From a checkpoint of a small mixture-of-experts model trained on Wikipedia: 41.8M parameters, 3 picks a token.
Below are experts of layer 7 (counted from 0) of a mixture-of-experts language model. Rows are named router (the router's row for the expert), up (a neuron's input weights, with its number), down (a neuron's output weights, with its number) and show model dimensions 0-159. Each number is 128 + 24 x the weight over its row's rms, rounded and kept within 0 to 255. Numbers have three digits each.
After each expert's rows: "gets" lists some tokens that make up at least twice as much of what it gets as of all text; "comes before" lists some tokens at least twice as common just after its tokens as in all text. This comes from a sample of Wikipedia text that the model never trained on. Tokens count by the router's weight.

# expert 5
router:188135134126157109118131116123107091134140112108109138133149131154111118145118145117124113107103123105141133117098145134152117121155122120125170122123137099180154130168111138167107133135129061140095153148122117162088102157116133124121172141136124164113102124107133120136119172097140104152158128132091136129133132187130125110136104084165146100143113116124106076106146148146144113089142118106135136128127113121106152104136082116104097111119142112102121130117107127142141088119139149
up3:148147132127123108149162130087105112125131139094123126121144133135146109125127138154109146125163119133112107151136117108131125094124137102081143120153122132097070139126101092096139144107097106108097131111167105113101132108181120125138156148136110215140120134123113097128103096128176136135167143115125116125163121159126063097131129128136134156114106109076160114132105142151128149106132096080173156139120159151157124137106103147100189112140106148084129071139098091094164121142121126
down3:085109119098131144126158127131149170127120107084137152155139121130139132133165137173117117210134117147140058129121122096135116091149180080114102109109121117128135115108168113125128129164101102115118152153157088145089147077168105091127147123115122170134109138142184137145142124133152124125140106151115163146157164116097170140124114116123135150088059150147121096135202152107120140143101112107158096113147082109161105138122126107155164139127130127108111124154115129102141110145135081
up4:147155140122127152136110152116191089143099148154096119131117135161115113151151172088094166179106126125130121152108136138136095139146136120165111082101141147116104121066142126133109130073124068117155122088122154130098144115145115154128140109144131190159116135149114106110129098063161100125143151121104159134147169154150125143184116147129125117167087143134113130118078133135105114134182145117144084134119111147107168125102164109118085094124109110095097118101110127157146137139112163
down4:104178143126126130146096117117089136102125183114151102115108124134148149129073124105170092095116140118180135114108145112131149127138136132157114097119121159141122131124124127136109130143100103114073113133116126166157150147114106133128120127090100134152111118128116123103154125091127102113123087136110117178108144124111137123130083141149141105138087136182150142097151155111146058132171131107154132144144176149132147144167142139160149156172150141122113158119106141078122156140113097
up5:179152136089105099130166120124107126118103148112146154129127135153121114151141155130120157120173093104134125136138134113113110111131137119166171077163171115137102114132174112135129142098111137141096182140127071143137131142113121129173143155180130130120156122099116150136110170173109133164146117085120116123109129145174145134125121156135190119177100094139072101108096132154141083096130132166140127122136113149084111118173142083106100106102152130189165097107135164159130109148161115
down5:149118131114074154136150142118126118144120122138118192114117091162108120093173105142113113099147098140164139127126159157118138157122101137146145148134116093071109093113083164140101116145125125131113097125130085109152125119130143147101123147139120139162119103141143125099122121158154198159139129118117106161143111118121132143087139127137124161128136155141123115162181137146089139131128136127136091132132155073170131142106139103130126130122131118121106137085119127146155155140123105
up6:199094132079122157115136114135120021097128081110114121127127182123107147148066142135089118116103126082153121155149123148128083157124122161108128098126131160137163127093143121138120142126106145145107129159130126119097162140139128144136142186150142146143107130153123138144097134079140109144147124135144109136121151099085154138115104123156106095153117132135139132135172134119123131164144098109134126141113135111156200163129091180116125152138137154129153114166165128109127136104156187
down6:098147147103101136125125147128164094093153142078117121165126157146054140152107112109130136131154080104173085119176103147143112156103107114137089114119134145130123145137152081109110123161148118117149129139132129127162133127168084096159113137133138142127119097166119129180137134147119103097112181155106151126119114142125159120123130112135126106109113133106140100133121084132136106144157150172102140175133099122123145103154132155131160139167145128134124123167155135105174146110162121
up7:146102134143113139114125130125094087164125115145120122165118107161175130149117144096133136131156097086119145141127097107106106135114123127175142108117148159149119138146134127162116151158173178125135126165131131111052100119154131127144146129157169089111088135147128149113136124105150152098153134120082127155111182149121135139081128116076127088138150128130120108091140121148171151119148119153100156138101142140094128112158161107133108165140149142130139169113093110138153122124093116
down7:142142102120151141170093089106147135112146126109180151122106119124104144113119122169127092149147124124138110113156108130116129155160105139119076134126171134139172101110110148101096110111145184133153154134148105190152159095121134131098133105101090128138144110080113089163193117165117109106072098107139138106114116111101113158170072132171144128102104128102134156151129157174082122115126125115112114120134127094146113195133138157122119137118159133166131142083141117117120106125107161
up8:131066101149152072138096110161146121143101133131117160106149127156106124118154140082151113092076099136116129128054123168126112095116151141127110135103140130127148117105124132166086067116122079134097166090104127145096153125080124189115154134167126124129129138104114160109135154056169102134152107123129121108134128115097120130124135137145110161126108135110144134136123159198158113147148061136119060141109150140148157132131149139096163130095148080097150124154131131088144130138141123
down8:096174129088089135130134157142132102131128138113127114109141121118097132152127127099122113135173125112114125132150127117145101140103132128119100113104159147103165116171097136104180139119122150148099129120142117082139128170127078121143125149120164128104104142153124106088141132121124149154114123071151128163119102103095145090134124123120122132131113121129156101172117128128141141107146110111147063141120115158124103154121147152152136121142135159135119089110087128120139128176129145
gets: "0", "9", "8", "2", "1", "5"
comes before: "0", " |", "9", "8", "7", "6"

# expert 16
router:153125090123130101147125122126122094150113127128075120130109165153108111096163117162138121117134122114118100158114079170139148157108087120119151124150149118126149163117055132151120083099128139135099086154125099148117104154101122131130178158117162150141117167147163144116112140123129121142155126131112121162150121175148083098108057128137091116139089162123147134120152153121138126123149096112156111153140101125133146166121109126139110135111115115125117135128138135152161119108116155
up6:095097088138135116128113115125129173125118127121119126095123151118119129156146116094140190115165124129106158108167094129086127124139177116148099094139100103142133157076115135106149141186126123135077117188129120130148160102113173088102118119116138153139083089096145154157124160127148113135117162114133125167102101100133151128105157124209162087149124127139123123111158116128078142130148077167152105114116144104146127134163151142086151185138165126153119181154136107141150138072180156
down6:122165126177150123125102167125153180083128158114151100114127125150127113124101127147132122133120156108152146126099139152142119130133140117128146135152115103155110111112127142121108100139112095130163162104105129120132127129161096132112129122134148172178109144076121134181082147119120095158164175118101118124121126107082121124145138122135125177113158142158112159154090081115125108143120112115113132124130096124146112103196152136062137108104130117112139138108127126113095107141090103
up7:130161116142089171119162091110108160098106107084150140155159128132101090214144149110122192104130136143076104118108112090140110140124147137169120099090112124144134098179154133129098157183133145158095136162116124165131104108125069131103135110160139124134122127115125127132096159155145087136130150111117141109120119135126175104117126104145148121118136142141132142116119096134091073095133131129110149128130120064108128146183136148100105127104143074151144090132125134122131152124124139
down7:188133090132129111138115140130172136108110124113084106114168116110143110140116111112099128148127144136116169139164144132167108151104144116145143109134170128123131148146078117114109139130102172137136094151118074126130134194128130156101101144102129180142108121104035117122140098144166123106135129175105149143142126135151162140137115118141140136143183138126110184132067117137117111153108178113099145138142130140147127117128178094135131086131139149100096150120108140116111160135111092
up8:132155125135160112102126106078144129101142130104107111127117120120156104113131182114127106122097113083180171099129128154160098096138114123102166093130128124125153135147164146106134123136147144115095158144112150154128099061139161128148143135128114156148124142142166140135163144170157129089112062108144140141095111079159080137120113088124128113101154123135104122151110136162101149088130153121080102124071142131136133125135162093158095133124148102135145138151199125130098105183120116
down8:127165119114145131159140110083089117130077124106169137123092107132101146155158123099129154097100123123130144130138122125146172125162137154106089139139096183060100143119144080114102101109076116139103143114123151105153129118134159114128129145083118128140158140131111163117144123181134099115122123131104096122150134100159142184125133077164118116123129087078113165130115094119146160130128131157123134094115104144122110116109135125175128067150143092161174134124133116129130108139092107
up9:108100116117099119164147127117148149159140119103136102110071144122135135123157121098121083130141142121149144121124120119154176143164115127171132103126126081130141095085121130172142134176140134123152116132142045090074131129114114179167169093137150125157102093112130109138118140102146102128127107120070139132155110114114175098126159108121149120173095149130095139139133135124151089121069133118159123138134150131089121156159114122126175115149126165128087166139118129197119138149144086
down9:125114130091144108090098113110153119088113141137127131148141129159117112086138151175156174146114106102100098128143128134114117106136120137078127137136110173129123169148126082127115141138160157122120131130153181153142121112113131081151119110148079154104154144148142152141135144131142141131117143133179073148127137124131161193073076129162130104123103107134174185090117102087158130118169149122136108133121117104140109132136127145116128118104129119125128139154114123114122135140139122
up10:144145097132148096116133093162134149128095127095109148171161169195087098163121120130134157094149110101122078142120072127108120125113150169110175156132113153109105127136126138130142103110111134118116119159158161119080085121134175095131126121116108150106107145127119143144114139100118118158078132127121135138149150164164146128116070128172100164162158091100132104109086097107146131130105100155146155131101106136078123147156140117129103125127157119157147148148142124124115130128151159
down10:110091120134119118132147116171136118110151104119155157084099105150148142135119141106158088131148061125112139174114178173110137103125145114139123120144118131073147095156166153149119170132140154136171165142129075089147116148122083127147123087115128148094087106143109101080135148155127137127159172141118152117134132138130105147109141123144158139100142107112100094099150108112114106133127143121095152140118155116137141155126082101164147151115155111113131122106107128136144118105095121
up11:158121178134204130162146131141127120099171124117077151147169158131145067111080166128169111112112110137147092158111132143112149135153109120131167142114108124144099127139128118179107115167121120133129147160126140141095155124140134087076115127112086133105116119121092148130102140152138129100125118120124158137173137135115150120165094144136131123143101072116108123126179104125130081119113135097125141142142114134108164143099127130130146133131159131127169133149115144131132089123173151
down11:128145135166132119114099163129135151117133049130176117118124134149145104087061156155139121138131131129148110120101126168129101124118121110125127086101120137173122095166085126071125118099145100156129151159165180112135132145112139118171095148101100102158171143126146112105160107116072193118137110139140116151154101115106093134126148142150117185117135093098135144102136085138150139141131100103124124098138168155075136157158145110174125168125142111131140101131117095099117129147093101
gets: " of", " and", ",", " as", " by", " was"
comes before: " the", " a", " an", " his", " well", " which"

# expert 3
router:139140119155128133151142113135115137132119130077091121152111131141136106142152160164126098142114088105102103144123083140122128116154141133154115136181149123171159122164085107150091149155137092119104119111169108145119105121123122149137171134132181144136075128145105105155132160113163122113148137117130130153131150132083154118107088136145134140110144141088142126076131129166091138099116113138097124125112064116159182151170097129089102118140111162113139072121089095151117071113139154
up1:121140146119177136099122124147125122145161146085167147147125143133157143124106158107155137131093100119120109119132117111153107099140137137164113169137115171180132132113138125131102079133142124144123113170113125123115091138167107141131143164094143122143132160131138163125132116135139108112122129116144083059132139152103079139127145141124153145146110137108113096128105141117135079129159142137128113136091145115101144121121094106058114106136131159151171085141150124139126149107137164
down1:118086148091128129109157166132117127137134147132102167128127109169139154106121102121139126060124139095120104048149110149131128154094093133104137112146173176129100131122101132147104094145102127108117141140144140138147100114117151112099153081157127138118101192156139143084155103165132122084115057115129132121153122129119119143108139174140158090075153131155104151110141138158129143145177127128127175169125130141106153097119116118109121091127152157130112152141116110144119157134151105
up2:124136102123159127147100094101123147149148129167152145100120163103115109138162119128139120111102137128112067121223133140121106148161117124105132107184102120137123121165134111115102150143142139137144098108101109160126124116093158108113110117150162114144072152168124131198162117102126138101136150145088108132105140134094158124114114155176134145100151114118112164131100141147162141112114114144116138183146176108117090134086109121158134164118122131130114100126107149126109117134140115
down2:098148099129129121068127148171161165113137126149131144119109186123132156128113139110122140172147111166110158145052140089107117115074105140119148126140134126132134118116098105106132098100098103159139131140139120128148171169150134122144124079130123110116140103148153130118123130138130096165107174162148126135138106150126115178113142105143073157124116118087122093122145126054113083150136143110136148131123134119113123164110121189136130064130158078111172139097161146126128125113124151
up3:127108110119140119142197123135137072128127119080155147118120148084127134133171133121076154124114144157150169121144162166176147138107117110104101099093122098136148176142132134141102133115107138169114115164081114172129162100102108160118132094120148137153111109142114094147122157062170115131152160148083166155071133138129119136105139149129081137093153130132091156143132120123120154142144113109135098143118131068126123156130171098129171116148116113153094133142114142138162151139130141
down3:095104118103123140157127140101099110130129118140125169147150116119136127086148173128076121146103146122159144104135164122130166160144100136096108172133092098071132152127192140111081067123175136096087084113090102106140144088153110158157128103118104113152154164130154120112167101120125101111160096128132118139104112144134109166145098162129163123142132126178122104148118095103138137152121151111144148144127140121124116151143158122134120099116115180140121142144124133139161100173131108
up4:095122120131137149118144103097177098098138122138083149110135117158124120100109184141083120158151167136132156183167158125154118147132157116172106118121163130117179133087152086131155116095115108127133139146130136098145141157190121147147132130099127104129159165177108110106125118112082135093124102133086101143130122121157174139152111144091139147124117138095114117134108143150169172078169116114096118123124154134161119105135100150146126109120152134143103098153155074170112125095150128
down4:129134081098133121134134146137095117111128135112101115116084116160115155151143136158144146160124126116195140103080140120103128098086127102095180117146068120151158106125063129110141156129111101142136119178144127105128131100162111105094178156157104157151112138131136127126102143123145141164140134118117167159129120118163107117130119113137114112141103098099121156160181137121108162154093131146187121098174104111117136113096122106143136144133125131163163133143127123135137123147122142
up5:095150094150115103094140124111121132077099083111167123141145142137077091128118118126094077129086115075141080106111129143100129132135143164122104138142134158142140101123095103142110152111136113118080120130157105178107113136134127156143097085155128139110091161141110126139131145114116142124118154118106139110139189114146127118122118131200125104147150110120179115119118126113165142150167108147110124124085129137132106127149164183084116128092130123096149109107113153131126133124161156
down5:128143169176103107113136182099098171135157135090125132156126119143107131112180164124136123111130154110113127149094125103166116110122125130136106107155155094178156117124120099141160145109115147133206170129064148112137124158127112141141138085172136139190124123123130157145155099123123132155145103105129121133133098161133117107141132093095144128108093145132130089162128131133140126090112161114163116099133119130144127151157155086124127156171098130117128104092102144134113147148128136
up6:145160116072144095137141132128132108108094112129124165075100117103168091148135158134118106090158115117165112090135124143162098136113157113140175185135110163135147124140138114130092145158117124092111146115118127145135109138121159117136131140130111125096112158151122177159072130115192114110112144124104066117111179115127116096154102140108128098131143126130123100083117129135125127092131162102125111136146167089111125121148120111139107121116186127085164116129151100122161115131153166
down6:142119135160148116148098133116153149116115117128140163172148143150099144093140170128098103128146102124095136152115120099122187136163128117117101133138146114199113073128130144115132132119129118135118143093136102146133119110133099128111119080170125119095106141146138137148116094173140136171103145107103148162101115185133118104129116083132150172122116114095113165128102180120162110106120098167134147132140132143129126106145136130113126149140158110103116076140157123158135089120113149
gets: "-", "\n", ":", "′", "°", ")"
comes before: ":", "-", "\n", "′", "″", "="

# expert 15
router:145114136087154130180089102134148075113127148120107135133141155128144113116144147139137135149082115111117138158136134142151116133164116136159140130132118117169144144107119094129122106138143105132094129140126105108133142107134126131099164191144156147140100154098175149150135124126128104141141119098100106136121126139114141114118121117150142125127109127182130132106147154149160106092128083124114118135102144105129166106122099134123132067077154174115124143146131143142123117139098121
up2:132126051094129128136076117131157110087098142155115119122115133155112125082143113133149148163107121135113094161099100149139081151131146099111108086129113112159141132169133103092108104086131116150126130138141094122164129091093152139139126108165126154146090112100132128116129112172119140167160157124088142123139107115123139116117111138126186128126137114116127125166098094149128096116128137127125072109136108106114122147122118140159155097148100116177139094105123163177154124118154155
down2:081130158132098133114157091114067134157119085117036129123122131139106164125131138143106135153125081129147138112147124104143164100144146132095109121147167114139097139108093145107133105114117114088148121126120167089105114123125136153123121144111109129145150146131125119111107143093133144152101136135129134157130119105135131140121106119097102113089147149145116071119111135133175130100203149138128160123129107158089139132121167123110102137100127186095127135118181144128129196120118134
up3:127133126089169093152111120163109156084169111147096133095138133123151114123140110167122160127151123124159150143127121136168095116106145080118152132098136155147134144118094110161147167071101073116111142116114126158132138144152162153118131146138125140119100196134134137104126124109135096122120142104105113148141125156152125130149125125129118120124139111154112119115128131120146144087152103126135161104108142111135131107071110115143136138169150073061156156104163131110149132179120159
down3:133092118136118122174129131124120128114127175159133114124148134127128157155108136120131122111177132112133116112167105080107142103108123144115119145162076132110137141122157160138129075151162140129099134083118124109067152148129139099119125133086095132102161113105070131145119096137160102077168089160130108125150130112141143162125146173081131094114120142111127128106138130146139122145112123121129129159179131061099163134112106156159094115157118136146088149159139110134146130123121079
up4:128092141104151085116164100141213126189105133134183139145103168153144113141134110127152119117118113147119104120136118120153110137159130112145117180132105128143119104134094129160118125134177115079129081101136138146122136091160133122126141094101095139146088163097160103125129125114121067107127140132083095103126140098133124108100130119119113157116143093162128137090115166163095090094152134098126188168119153151136163138135120104122071145147136162096146120137134144099124113149115101
down4:095142124141136146150104095143062142107109112146105125143110119136105074094115135146110119110166127120150110119104123118125167150129127131087128133162127104103111140161115146171130146162132163156133092088117111148109126125110103093125090121076121132150153152115162133112148131154144145078135168128166176133107087098138107121113133163195117097135148134109151132155165127177151153164112106078142137144139114151139136101136141125163099140153100161122139097100149126161146135085119132
up5:107036090133134133123142131151124104117156111117111124157156119135116203145088118123111078135142112116193133158151114082128103153146139110109138125103126126099116126083161132168145127118103093128126170098119099123115091145128124125135081138091098168137125167138130098136114169162130120150145108144116110134101057170114156142108134073166112094118113146135101108127128148148125123145129094134103174129140122102142155159126113101120131140098104163111101118150162136124140121089080092
down5:147134162119130160124092131181154123105138101137091136164115108146108127165128109139123090127116161115188095091111132070160108137114136122133117092167112116167167099126136134128143110179087101137137145126106150087092145101095126154098121131118111181149101158142114112128140143164151139107116147114112137119122101130163124110127133143097122138123141147168144134129121179146088139094166119081140092141148111140149112128127107088153105161132151190107144115138121129136121158097096116
up6:160130053128118129131145104128141105112099129103119134107090142153087136120169100128098114118139117088111130120135121060149101107122128153156118133137115121158179124140106164159134157089136098126149131083138107146087132140140136147159097134144109152107094143122142142120117137137141143122129127112155103107129166145125125137085120134153148101089169177194103121124169114159127103110117118141134180151140128106136144101096137115120121129117168115092100138118118130144147131112132171
down6:103122176092127138120168140141099130165086146160161162137107078099087127125169161137145108090099167166114153137120191150108171100132103133108105106160115100165099114125130113141151094118080123118129163125121133137091151132169119106102103142132133112155139086125132134147175144190111103084087113142142149130124105147155143153162165134097137125139160119124137104134150156122113130120158090129162106113130122133135121114131125132103089141128082164153138167121138099132124119143126094
up7:152131161150113142140160102152184099121141093103132123142112103166186121094160131087173129109136107154111141117053098124136121107129122124143163164082107142161181120170125093123124098143137103114099094137117110120079114090172118138122142109114129138128124098076140120103103123121123100121157109123118079107142131134119127128084137124123142155140145095157129120112090142142125147124129133147123141096152098135138157131131107055156092141150133155100154119129090117087141126159107116
down7:131168135126106168101124100165075127112114161157118160143136171078144134120093125127105109140099094081138168123095106118117186106156161175110081125127116109112079109121114086137112116113157129113168125112145133149110143129140121109133106139086141146134141127151144138169118080113125135081114153150127125141132145109140106127109121111161113139159072108107143107138182107142111172154096107073127155126125126146176108163172147166105114147137152131159116128063127111124094133155120167
gets: " |", ":", ";", "=", " which", "ia"
comes before: " ", "\n", " —", " +", " −", " \""

# expert 8
router:142109075144153104135180120148140151128096114110122152166114156138142143093173150124128104147106093134145099147125128116149163123155107158106163124107145118150132142126093114175121128093122095117128109106118100142129086158103123148160150116180142152115089151121152112138107153116143113090128130123080126099196165111111114069117128125125108180150158167116102102102104124141168114112119118144157084154140146117159099128144106152092108124095125133119146140144122111155166088124103177
up4:124135131124134092151169121120175113133104119105137155122141146114101165120100173109118100097158109135162106145099088130114129084133120163123135092137129160143144170145126118126133102130112105090101144129155148127120117115121139113167166143176089136115123096087122093119158129111137118113121115084109096107160125149128119165126138098140119129131131068118168124145137121128076114161153142116160136160082108146130114116100146121095163135160123183131099134156099117124167070180140123
down4:124129176130116146157094163101098155160155170169115137105114092147133124088147099192122148166123108120099143108124127136112117167138140102109102160128138168105150082124109121137120114121153134139097136159128100126178135132144134113107167150131132157157149143102111113134096096127101134140095094138139111130149135125190126122121136156113155132096119130129139130092155114159146159127129108165133132151167145122159128152109186081120089123153122161154127149113111133104090156161121110
up5:137154112140155122106095108170131148096108133130143093172125129130107108082139117098133116127112106118105099193138120103103092124158151145116131143169134146112108143118114090089107091104132141140143126162164160143136117128184117115140093138134114116143172118115101133139096153145147150143132115137152127115101125133126157110163140083190098127132120135167119126124138133116140107120140136153081170128098139090120141138097156096147117153145167138104124157156123122085133162093094136
down5:092133095115112140094187113074099140120143135140129156127088179144144147115107154139116095126152107116152111111088136143119141108102145096151131098137124139125140162150115129151151142146134147114121103117122147139158151166136098123091137122102111137159091119119098119101129130106115102152118100172106135100140127119128115215094122099123124112123162109115097156162159114107122144079120115135160119099133152139165122141140153134136161140126142109124103139101098120149107109138130107
up6:116133126154094134085099121139112148144103081113139139107151119153169126109075117138138140126134115125094114151089080121052129100138135077202112149157151125120141101114151116136136112144124135150106148123131104187116116155109119167137165113176159117109120105120169151166140126145145174144173141116142140108106153180137102112107138116143173127166107134148144136152120115104157164113133123100107152142113133117126170122118125098136100078144137099114139186137153102136156157156104084
down6:087129096121141124081157071159108168071103116097134145161103164144122130130129107134155132148115135143150120059140133117151150137115149140150081144114138170125132103119103138122158123134070122106139137095138129095112148136127065143129091121130118114126116206150117119133133122131092116124066151161134128166186131126106166097124171138132102141090156117150114107109133117136150115064140141179140116158139155102102117144113114128137122112104171120126146139122148069148121122157135115
up7:096104125107131107119124111129181138110136126105133092136091121108127142116110085114147118104140129144105147179147105198114122136126146145183133126178117119101080136131112093105104128103127138139149096139169138141112145079143115115145134119140136097162138097127166131156143106167127122153118175149148098138136094101120104144149108111137121095129154139154096094139162158103112154120121152094046164165096114117130130106130128069111173152130163129147113093142126150133096142128151087
down7:172135152138115106090116125121159148117100128111147110120140094106115120146102083124119174123088124131108146114117128109144156141141132147137117086182149127196133120174133107113130134140148110108139144141175138108112114127138121102151121130113116104145145128113119114162114127170120129102149137124127133124150106106114137131124174106103139125116146093133096096168145091145093118076125151130125162116134129166107113117149124107127120099181115147154152151130155156148124142121169124
up8:096135156136158087101131135147090137144145152105151105142137106137103104072131157106103153173118124144129138132118107110170176099092125102140137137129114120120130099164137149180156112102134098125085137137138139087152129146144138135130110111166103191093083113137139085119151152109150101150125132158112105148099141114121122143112097114121112107105130118149152186097119106121145174133141135126145145148100122171114134156114103143112136127101140120103154144134111092086153126109152159
down8:157090120152087150122099150174150099127116143120117095059097157136112162168114125138147151114142131109065105109130155147146163126147136101132170159090112145085048099123148075092123154131094106126097154120139119154085186131146118152122145106113116103151178137122127131112139128156115119100169156150137134134132123119114128100158149143161150111156137141136158128114142167149173142128124131110143161100174111124144125125124161167109125116121097149160103161082123122148150160098107156
up9:134163109137153146113127129169104124080128143085130129118152111138122101121107117136180101120138135144164125128121136118137138103074131158086094141167137110131169120139152124133164156132082060137130114188120119108135119139175141132132071135126104107115118151131098167136147173085137117186129124109114111157089132102155079139139137130138101131107133113079095122121107131144099146145098130152185098115185108146111142113156100123131145161099088089083143140123090137131116113150141124
down9:150142126130095142111108143119137165127123109156165099112128114136123121119114137161115133159101122129080099160162081109129089125151136116114129119132158124039155102138177125073095132102134129105151112153143139114095127085130128098097199120101118159098173147118102138156101164125133143126190142122137151153147115135121083103130157190152120111169117118134148166167126138116131157144113123120114143132124140134155122147117146139144075158117125162168130119116132157169133110140110172
gets: "ed", "ing", "d", "ated", " made", " used"
comes before: " to", " in", " by", " the", "ed", " on"

# expert 13
router:124124099092139163170160112147149112126114123118075137152151156211099159137120146130103133109121069114121086137126089148140081134143088151123138134130108132138148172158096146159101077128137098142129138157142087119118128130126125132181154155143174170116107162086156131147146153106115098156159143098103103124128158146135130062111157119147133148124132155127115123069139164145119145111158112109161120159114114098118128122163082118111110090113126107140115086151092122143129096096118139
up3:137127121140116118112151156128155152114116118143142138139139093157113126132120101064150111172126153146104156123087130165161164136132106138112127131110130112134168143155131136138109100149115125103122112183129116156151102121123117129142124084100132128154152062153113134140099138118147110162165104150163126149127150153137119127116109180147155103145066140099109122121106110104150171140051120098118095105098144139170105131152114164127162144154135097119117114107120109142134114158139106
down3:128100187108135125127123116138160110098100138140135074103118114141165113119120058135108138125161121139117117125146127122096169096119110142101140159191097135166130148126090065070142123130102122140133112123094179151087148114150128145151141116147158097151120136115145139158132140136149163136128153124153143137140127114133142147109101097105125157156162116173116146117133122106184091089132126159161120106157146123145103164143153160103134114117131115123164138123161130117184102083145119
up4:129147130151161113101111141112126168164125137121154135112142140108121095124138104150133132123132131104139145115142114097125130126105129116098161109099152132147178112121085116100159112113171120122124117136115145140094093101169134105134079139111127129131137108122184150126127215131137133111139121151135149099110092128123130188071116067153105161098144091129126102108205109144131083087119128141116163123090163139131150149155090135079141115134133165116169154130143137177153135125096101
down4:181088156143161119132105155133129118156168147121097136126096095133138127140131098125136120147074159145128155155131139111083118122099144104157149138112127103155118120151135113145157158151181131138101115113086087120122131164156136157099128127141100123147114137174123143183136133153167142101141144191128161125147083077169156140139132133165135131146144136085128105117115125131118106133112132154122139142144133098126108149158131179118118106145178118133160110103120094136122148137128093
up5:164121139125134160100100074130135120121116126089153159117115106138125129156143123085118116146127128110101114123136128111125138131125107096157133111172152134128178117091099139150121112092088127144129143141096100131157096159119134128180151101135121078146120136107141119129123167173097150165112104106133081119114154122128158127143099111110112118105136196103120077151121103103172146143124097123135117122115123077123159125127115116137120084101117120124136100102143137102169108081126105
down5:138127110125129100085149137124134141101138122101180127141143150101153158136105139110162109139115101150163140139104129107134172174116126119143111126127097147146099107172151169125125145118095116161078132093075146140135139127164096150103104129139163081103142144107122130168139135101104097163123128102128093113143085102136158133133134126124113104128111104150088136085155130058165147151121107127142146148126123145080125069119178100146138126103161117117096118110148154162161122128157116
up6:128132119108196142110105105127136131102147082147142137139138097120092093130136144130138103088145113087137143148165172069107113137119137172162156125164122116125112129116159092119143139108164119123121127132158119166147135146120140106133087156112171143112115149143155092137109150125100124112098149168146127106131116111122112171131104110109114171142138071111146146104107168168125071119127115161141130148101105111109161097100138122125092135106096100121134148168142158095122057113122126
down6:170125138102134103110144107134172176129085128111097166140102085099104119132117128122099086107079139158170132071148109141140129141106108154132150104097119139157148120114099136076055151147122088122121151090160168115116139154097127097149105150109109108129166138165149115140138103079073145130147135165165109094155113132114143147109136133139072131129166120152156159121119113112141084156151126139110159112132135149100121171110175088140111154120142115121123094141118115163126160105135129
up7:104131122124131134158155150083104083164109154134110099120104177109107154089120196178149132118065138095114133135143112159132108160165122111140140121088129147145152133110147089143146109111131105160114151157126130162127152182127168154137147132133146101147129114139176115106119123136172123094109106141124132119126156132103128124131119129121125129114088094086137105134098142124121157160140115072114113167094116160163127142100122141106139089140158179090145172180147124121123127109112205
down7:123149110132151158162131116119122107106097165111069115099134092127153161109141086160151159088140137139101181129105123097085136119120119152117142147122107090092112124137135170161083206148168157105119117133114124104156099138112125154104081141107142128130144128103093127103116108134115110146120113142069136138143137126118133155095130150100146136133148127107146146119107131120130116129097121150130131113161070075114079117079145160116137158111135143174123163122125118132066125096135158
up8:133127102173133119144129136093126147133104153159153109144118102135109100067110121113110136098108118099137120158141074166103136179126125109140176096109137116148123124148122108121109148069158138055124113144127153138114132174112186172146144101139161107129132111143147151115121126095142117102091140136111095153128116134121133143116096150168128140133116108134124098148101143160139135137117139139129150089101109149152136128104121180131070135175132107106107178104121110147111126122150122
down8:139111102105120133124188126180127129099118135149150126094154121096088117136129170124136125124113132097135126136098115097167134111118139081177106170123132128166130131142137163163172122151114147106168135152137090156127111118153091168143165150148113156135132123105131107124106168136159120118125127147143127079145108125137120139142089153125121108106159115156143084152173131131130134140174108087169146155148141112094133100109112122125132096114115078133152117152097111126105172160125075
gets: " |", " the", " to", " a", " that", " his"
comes before: " ", " be", " first", " have", " re", " \""